config = dict(
    d_model=512,
    experts_per_token=3,
    router_score='softmax',
    balance_loss=0.00732,
    router_logit_norm=2.0,
    init_std_router=0.0169,
    vocab_size=19507,
    optimizer='muon_hyperball',
    lr=0.00409,
    steps=6503,
    dataset='wikipedia_en',
)
Below are experts of layer 3 (counted from 0) of a mixture-of-experts language model. Rows are named router (the router's row for the expert), gate (a neuron's input weights, with its number), up (a neuron's input weights, with its number), down (a neuron's output weights, with its number) and show model dimensions 256-383. Each number is 128 + 24 x the weight over its row's rms, rounded and kept within 0 to 255.
After each expert's rows: "comes after" lists some tokens at least twice as common just before its tokens as in all text. This comes from a sample of Wikipedia text that the model never trained on. Tokens count by the router's weight.

# expert 2
router [127 109 116 155 133 125 130  68 106 145 108  91 133 116 157 116 116 118 163 121 145  82 154 128 189 155 146 172 144 132 131 111 131 140 171 163 134 102 130 138 103 142 115 117 132 111 144 156 118 109 111 123 166 113  91 134 151 135 118 133 141 146  88 102 114 123 118 107 113 135  87 131 162 143 136 146 160 139 116  67 137 146 114 141 110 115 120 146 146  80 149 121 133 155 129 135 134 102 122 145 133 168  79  89 156 142 149 146 109 114 127 169 127  94 142 163 138 100 128 143 122 130 138 150 163 135 146  65]
gate1 [145 106  85 128 125  90 138 142 169 120  73 123 119 139 110 102 112  92 142 141 125 117 122 111 125 106 114 135 151 157 147 135 108 139 124 123 101 118 117 149 129 112 125 101 147 125 152 124 108  90  96 150 159 130 102 101 137 106 150 148 133 111 133 107 146 136 140 114 139 118 140  98 121  95  92 118 141 130 104 127 122 132  94 104  75 104 112 151 110 156 146 132 152 111 114 146 170 143 148 110 116 104 118 171 135 137 128 114 145  81 105 123 168 104 126 153 135 151 106 153 101 153 136 111 198 100 141 154]
up1 [113 161 169 124 130 168 117 132  87 152 185 126 119 126 130 123 143 157 118 122 154 133 166 148 129 150 138 117 112 108 132 114 140 121 114 139 114 140 159 119 121 126 124 129 115 147 118 118 142 156 158  95 122 136 167 136 128 171 108 121 131 142 119 162  87 126 139 155 119 155 122 150 143 135 176 110 124 122 168 118 114 151 150 113 163 158 149 124 137 107 127 125  97 145 137 128  90  94 101 138 121 125 121 124 108 126 138 131 142 182 163 121  94 141 121 104 125 112 148  88 120 108 111 133  99 151 121 109]
down1 [122 144 161 109 148 145 112 121 128 112  95 127 154 112 157 151 164 152 172 116 126 128 117 109  96 155  72 142 124  93 142 125 128 100 156 160 132 159 144  92 142 125 135 145 133 123  91 137 147 192 123 127  95 108 177 119 176  95 130 180 125 115 140 136 155 143 125 118 142 125 108 149  99 156  64 145 154 119 123 158 124 154 133 172 100 110 141  95 150 125 129 170 139 142 116 100 151 135 145 122 104 108  95 109 150 140 131 169 161 164 150 107 166 192 103 179 148 109 133 176 129 160 165 179  60 103  94 135]
comes after: " was", " |", " is", "==", " were", " are"

# expert 32
router [112 169  85 180 127 134 159 110 130 126 151 101 107 126 109 121 151 122  94 128 146 149 103 126 161 140 143 140 103 141 114 140 127 155 142 107 103 137 109 114 137 175 127 127 111  97 151 151  97 124 146 119  92 141 124 139 136 162 127 137 111 169 142 143 136 141  91 141 108 177 125 108 117 105 111 139 108 132  90 130 118 129  96 130 130 184  58 112  83 124 164 161 131 185  87 132 130 116 116 105 135 140 136  95 102 116 107 106 128  93 125 143  62 144 118 156 111 118 150 146 112  99 118 135 163 141 175  95]
gate2 [113 189 154 127 143 126 138 120  89 134 126 140 134 116 115 129 145 111 127 129 109 180 144 132 118 169 121 128 106 113 144  92 146 141 110 130 105 142 162 137 158  88 146 106 122 144  93 170 110 126 141  98  68 141  74  96 113 104 109 143 129 118 127 122 127 144 136 166 102 183 156 130 124 144 112 149 116 118 146 109 114 160 151 120 126 133 113 134 118  80 170 112 117 112 110 140 136 142 128 118 150 106 107 122 108 138 116 118 110 145 110 164 126 117 166 126 153 161 150 117 125 165 140 116 170 135 127  99]
up2 [147  80 111 141 116 127 122 137 149 127 115 111 128 133 143 126 111 157 132 118 144  77 119 116 161  97 123 114 152 146 110 169 108 124 154 133 164 115  93 135 114 169 119 153 138 121 155  95 148 124 110 157 197 113 192 156 153 153 136 114 118 129 127 142 137 121 115  90 144  66 102 128 132 124 140 109 141 145 102 130 142  96 110 143 136 117 141 134 141 168  95 139 140 141 138 117 124 128 132 147 114 142 154 136 152 119 137 142 145 124 128 111 140 142  86 127 104  98 104 133 148  93 122 149  81 121 129 144]
down2 [150 133 120 134 149 123 134 124 124 189 104 126 143 102 104 143  98  72 142 127 122 143 150 118 180 138 131 167 130 170 142 140 123 100 148 152 100 123 166 114 166 115 117 104 122 140 113 165  67 138  91 150 125  92  76 138 116  89 102 130 136 107 119 115 132 128 163 115  71 143 126 128 121 139  95 158 101 155 139 141 156 132 137 152  97 122 116 113 138 125 149 102 162 112 108 130 168 136 125  60 164 132 107  89 106 157 112  84 115 137  70 143 115 127 136 101 108 132 143 117  99 157 174  97 193 178 137 102]
comes after: " |", "|", ",", " in", ":", " /"

# expert 11
router [121 110 188 109 123 159 127 112 117 136  85 109 102 157 113 110 113 129 117 103 130 150 136 124 128  83 179 176 172 113 139 160  89 157 163 173  95 104 182 130 115 108  85 119 141 134 141 140 141 120 151 102 115 138 129 132 157  95 152  71 148 165 171 130 148  89 129 127  66 120 124 142 131 105 103 134 119 116 114 141  69 108 129 161 116 158 155 101 100 149 109 133 145 114 126 130 123 131 132  97 155 105  78 120 115  83 112 101 134 163 131 123 120  57 130 179 143  95 133 118 102 144 131  71 112 128 139 134]
gate0 [145 136 106 160 132 153 156 133 132 136 117 136  76 189 142 141 122 115 136 150 156 121  90 137 113 159 156 135 152  95  67 138 131 112 129  97 180  82 162  98  80 161 134 134 121 107 150 176  93 116 133 128 155 142  85 124 122  84 115 175 161 149 172 118 101  75 125  92 137 182 143 132 164 118  97 129 129 159 131  86 132 134 112 121 163 125 123 165 113 138 153 150 168 124 133 119 127  86 127 125 144  73 126 127  82 128 123 122 121 103 121 125 110 154 142 103 139 116 143 130 163 115  95 146 172 120 170 114]
up0 [102 117 135  97 129 110 113 118 120 108 162 143 171  81 109 107 124 157 113  76  97 122 171 124 127  84  72 109 104 120 155  98 142 134  97 154 111 176 125 144 124 111 111 118 129 135 116 108 164 154 123 124 106 124 145 159 146 164 107  78 114 114  82 113 146 184 126 145 132  79 129 104 114 126 156 118 144  91 112 177 153 109 167 141 115 140 140 118 133 142 109  94 106 148 155 148 115 200 140 153 131 186 106 130 168 129 136 144 112 167 121 113 110 101 114 122 109 137 110 126 101 131 119 104 103 142  90 109]
down0 [147 130 140 119 113 154 131 224  99 152 126 135 128 124 154 105 103  83  92 139 123 138 111 110 132 136 163 160 157 104 151 174 135 149 172 167 135 145 116 110 150  73 143 127 101 144 157 144 149 138 119 142 134 101 119 106 148  75  87 112 108 163  98 146 144 115  98 112 141  81 119 131 118 117 113 145 136 105 137 146 145  77 100 182 134  83 104 149 166 125  86 117 126 121 135 118 123 111 104 132 107 147 127 124 134 113 118 147 171 101 157 119 118 131 136  73 192 130 111 164 152 129 178 130 157  86 117 133]
comes after: "2", "0", "uc", "–", " •", "+"

# expert 1
router [141 129 141 195 144 140 105  91 147 126 131 127 135 115 109 131 141  94  85 136 132 118 111 138 149 106 155 127 106 126 137 153 108 127 158 156 151 100  72  80 100 113 130 159 125 153  99 151 156 121 125 137 126 128 102 144 122 181 104 145 109 104 120 125 140  92  83 139  94 100 131 145 126 106 178 131 125 140 125 121 144 134 141 131 153 105 123 112 114  94 122 119 123 155  71  98  94 127 125 120 117 142 119 119 104 165 140 127 130 123  92 144 110 162 135 145 161 128 152 179 105 151 118 126 161 125  98 162]
gate0 [133 136 190 172 122 106  93 106 152 128 139 115  97 102 106 123  81 132 148 133 121 142 124 158 106 111 165 172 149 118 155  90 141 113 146 140 115 164 125 101 102 128 160 132 141 170 158  93  99 152  94 137 113 188 131 155 134 152 153 131 149 139 124 150  89 182 124 125 104 117 133 149 156  81 106  87 104 177 162 107 134 138 148 122 150 116 113 111  96 135 166 123 134 171 163 133 158 142 102 104 105  64 134 106 104 135 143 118 123 136 109 147 111  92  88  96 155  88 183  98 130  84 126 118 122 139 161 139]
up0 [123 127 170 149 133 108  93 111 167 130 117 110  97 101 108 124  86 142 145 119 127 141 107 138 115 102 165 180 144 126 140  89 135 104 135 114 113 167 113 114  75 130 149 132 140 188 165  94 111 136 101 142 105 180 132 151 148 147 162 122 147 147 111 155  82 218 130 132 101 109 135 131 152  98 106 107 100 174 159 114 136 125 138 127 141 120 119 109 117 133 146 124 155 149 167 123 157 136 103 118 107  86 126 103 124 134 137 129 126 147 103 126 101 106  89 110 155  98 171 120 126  86 135 137 144 139 166 130]
down0 [ 92 185 120 156 110 121 151 116 123 136 112 106 103 107 121 123 102 113  99 131 102 108 122 109 162 112 144 139 105 129 118 112 126 119  88 128 197 142 123 141  86 110 109 120 164 138 156 140 132 117 129  81 106 129 120 129 145 114 174 111 154 130 147 134 119 152 125 145 115 119 150  97 123 135 123 104  99 115 117 104 147 120 118 111 128 139  98 129 109 143 110 133 173 128 118 109 102  99 154  95 108 149 130 140 126 113  85 138 109 172  84 179 136 140  89 117 129 118 126 121 122 141 146 132 134  94 128 101]
comes after: " the", " a", "s", " his", " The", " its"

# expert 28
router [123 132 164  79 128 133  70 114  92 111  88 121 148 108 160 152 130 166 117 114 123 104 121 153 104 130 155 107  83 131 117 155 129 135 115 140 101 123 105 102 104  87 124 142 130 154 169  84 152 153  74 136 111 119 132 128 169 128 130 121 105 107 176 129 152 151 145  90  81  47  92 142 152 194  98 117 149 103 136 142 127 129 131 134 158 152 148 136 114 140 133 103 110 123 122 143 169 143 136 148 137 137 114 132 154 135 101 128 126  94 115 122 168 127 121 150 110 105 117 139 102 100 155 134 102  94  78 155]
gate2 [124 171  91 122 152 160 147 139 140 148 180 121 122 104  98 117 123 127 131 107 137 104 160 119  85 117 144 124 148 143 121 121 126 126  95 188  97 157 111 125 111  80 116 133 130 140  90 103 137 109 106 120 121 154 155 133 137 139 133 149 108 170 174 110 201 128 164 158  74 137 120 163 111 155 116 100 155 109 132 128 149 139 118 129 115 108 150 117 163 126 180 127 132 135 150 102 123 107 147 124 107 120 146 152 113 116 102 170 134 105 100  96 126 120 122 105 126 159 119 142 114 117 133  96 126 118 103 125]
up2 [149 117 157 120  73 135 116 102 134 122 110 148 142 138 153 126 133 129 129 155 122 134 131 151 153 137 141 119 100  95 158 135 135 144 177 102 172 128 146 134 120 141 136 126 125 152 161 136 124 144 146 129 122 115 107 130 119 131 121 117 146  96  68 167  90 125  97 107 155 114 146  98 155  93 128 119  98 125 104 151 105 137 146 130 148 145 112 155  96 121  74 131 144 137 116 154 149 181 112 123 132 116  85 117 148 128 164 108 136 128 142 142 119 130 132 140 151  94 158 101 117 126 128 151 110 142 134 133]
down2 [142 111 129 124 130  98 111  86  97  85 129 133 151 151 124 118 107 145 113 124 155 147 124 137 128 158 135 134 170 125 139 118  94 128 120 120 111  98 129 111 130 120 134 103 161 107 103 125 127 150 121 133 132 105 135 145 159 101 147 101 142 131 141 108 150 129  95 115 115 134 129 120 101 138 149 144 162 136 126  96 146 157  94 130  82 139 119 147 157 118 154 132 171 158 121 133 143 113 151  77 123 146 112 115 161  55  79 112 170 141 142 117  99 111  81 115 143 137 147 121 147  97 126 143  92 130  82 154]
comes after: "3", "2", "4", "5", "6", "7"

# expert 46
router [113 116 117 122 164 141 129 152 148 135 115 138 144 118 128 150 129 154 165  82 113  87 160 145 178 159 168  77 131  97  95 132 124 181 114 136  93 113 130  94  92  95 146 115  96 140 119 121  84 170 125 105 133 101 169 118 193 132 112 150 112 170 146 128 176 173 137 156 135 153 117 178 131 127 131 156 147 113 117 102 136 114  90 145  97 121 137 126 138 142 123 143 119 128 102  85 112 132 117 172  58 134 136  94 117  77 131 130 152 102 109 161 116 109 123 143 136 133 126 124 113 143 124 139 105 131 136 152]
gate2 [131 140  94 126 150 138 105 130 121 136  96  88 122 120 139 146 125 141 126 105  98  94  96 147 123 144 148  99  86 142 150 128 152 148 199 109 147 104 166 128 103 115 131 115 129 148 147 106 141 161 145 190 109 138 103  98 145 126 119 158 122  94 172 122 127 110 136 106 101 106 141 140 147 120 149 120 122  98 123 113 122 119 137  81 128 156 128 112 124 126 121 138  96 179 116 139 129 127 145 115 137 102 137 106 115 140 138  66 148  85  81 114 144 151 129 119 112 117 151 126 112 143  87 134 116  75 137 132]
up2 [135 144 108 110 153 146 110 145 106 116  93 106 121 118 117 156 100 151 130  99 101 110 122 142 123 120 159 112 107 142 132 151 156 142 195  98 139 109 162 118 110 119 110 120 147 152 152 125 130 174 113 184 123 143 123  87 143 126 144 167 120 105 159 133 133 107 135 121 118  95 148 145 121  93 137 136 112 107 118 113 131 130 158 107 120 160 135 108 144 121 118 151  86 179 126 144 129 129 132 117 146 105 142 120 115 137 151  68 142  98 116 127 136 151 136  94 110 113 151 121 106 126 104 155 128 111 121 133]
down2 [ 95 117 163 125 149 113 153 139 108 116 133 112 130 143 114 118  87 112 120 140  97  82 117 142 166 120  92 101 130 134  99 158 111 140 141 118 107 143 159  82 141 142 102 125 146 175 152 166 135 153 111 126 121 136 105  96 137 126 158 150 140 113 131 112 119 139 114 122 192 143 146 177 117 133  69 147  80 121 152 136 127 163 142 135 159 131 133 145 149 120 172 127 111 131 131 138 109 117 188 138 147  96 128 166 109 142 135 130 128 180 151 126 135 161 122 177 126 130 124 135 166 122 162 135 105 162 128 113]
comes after: "1", "2", " For", " Human", " quant", " Inf"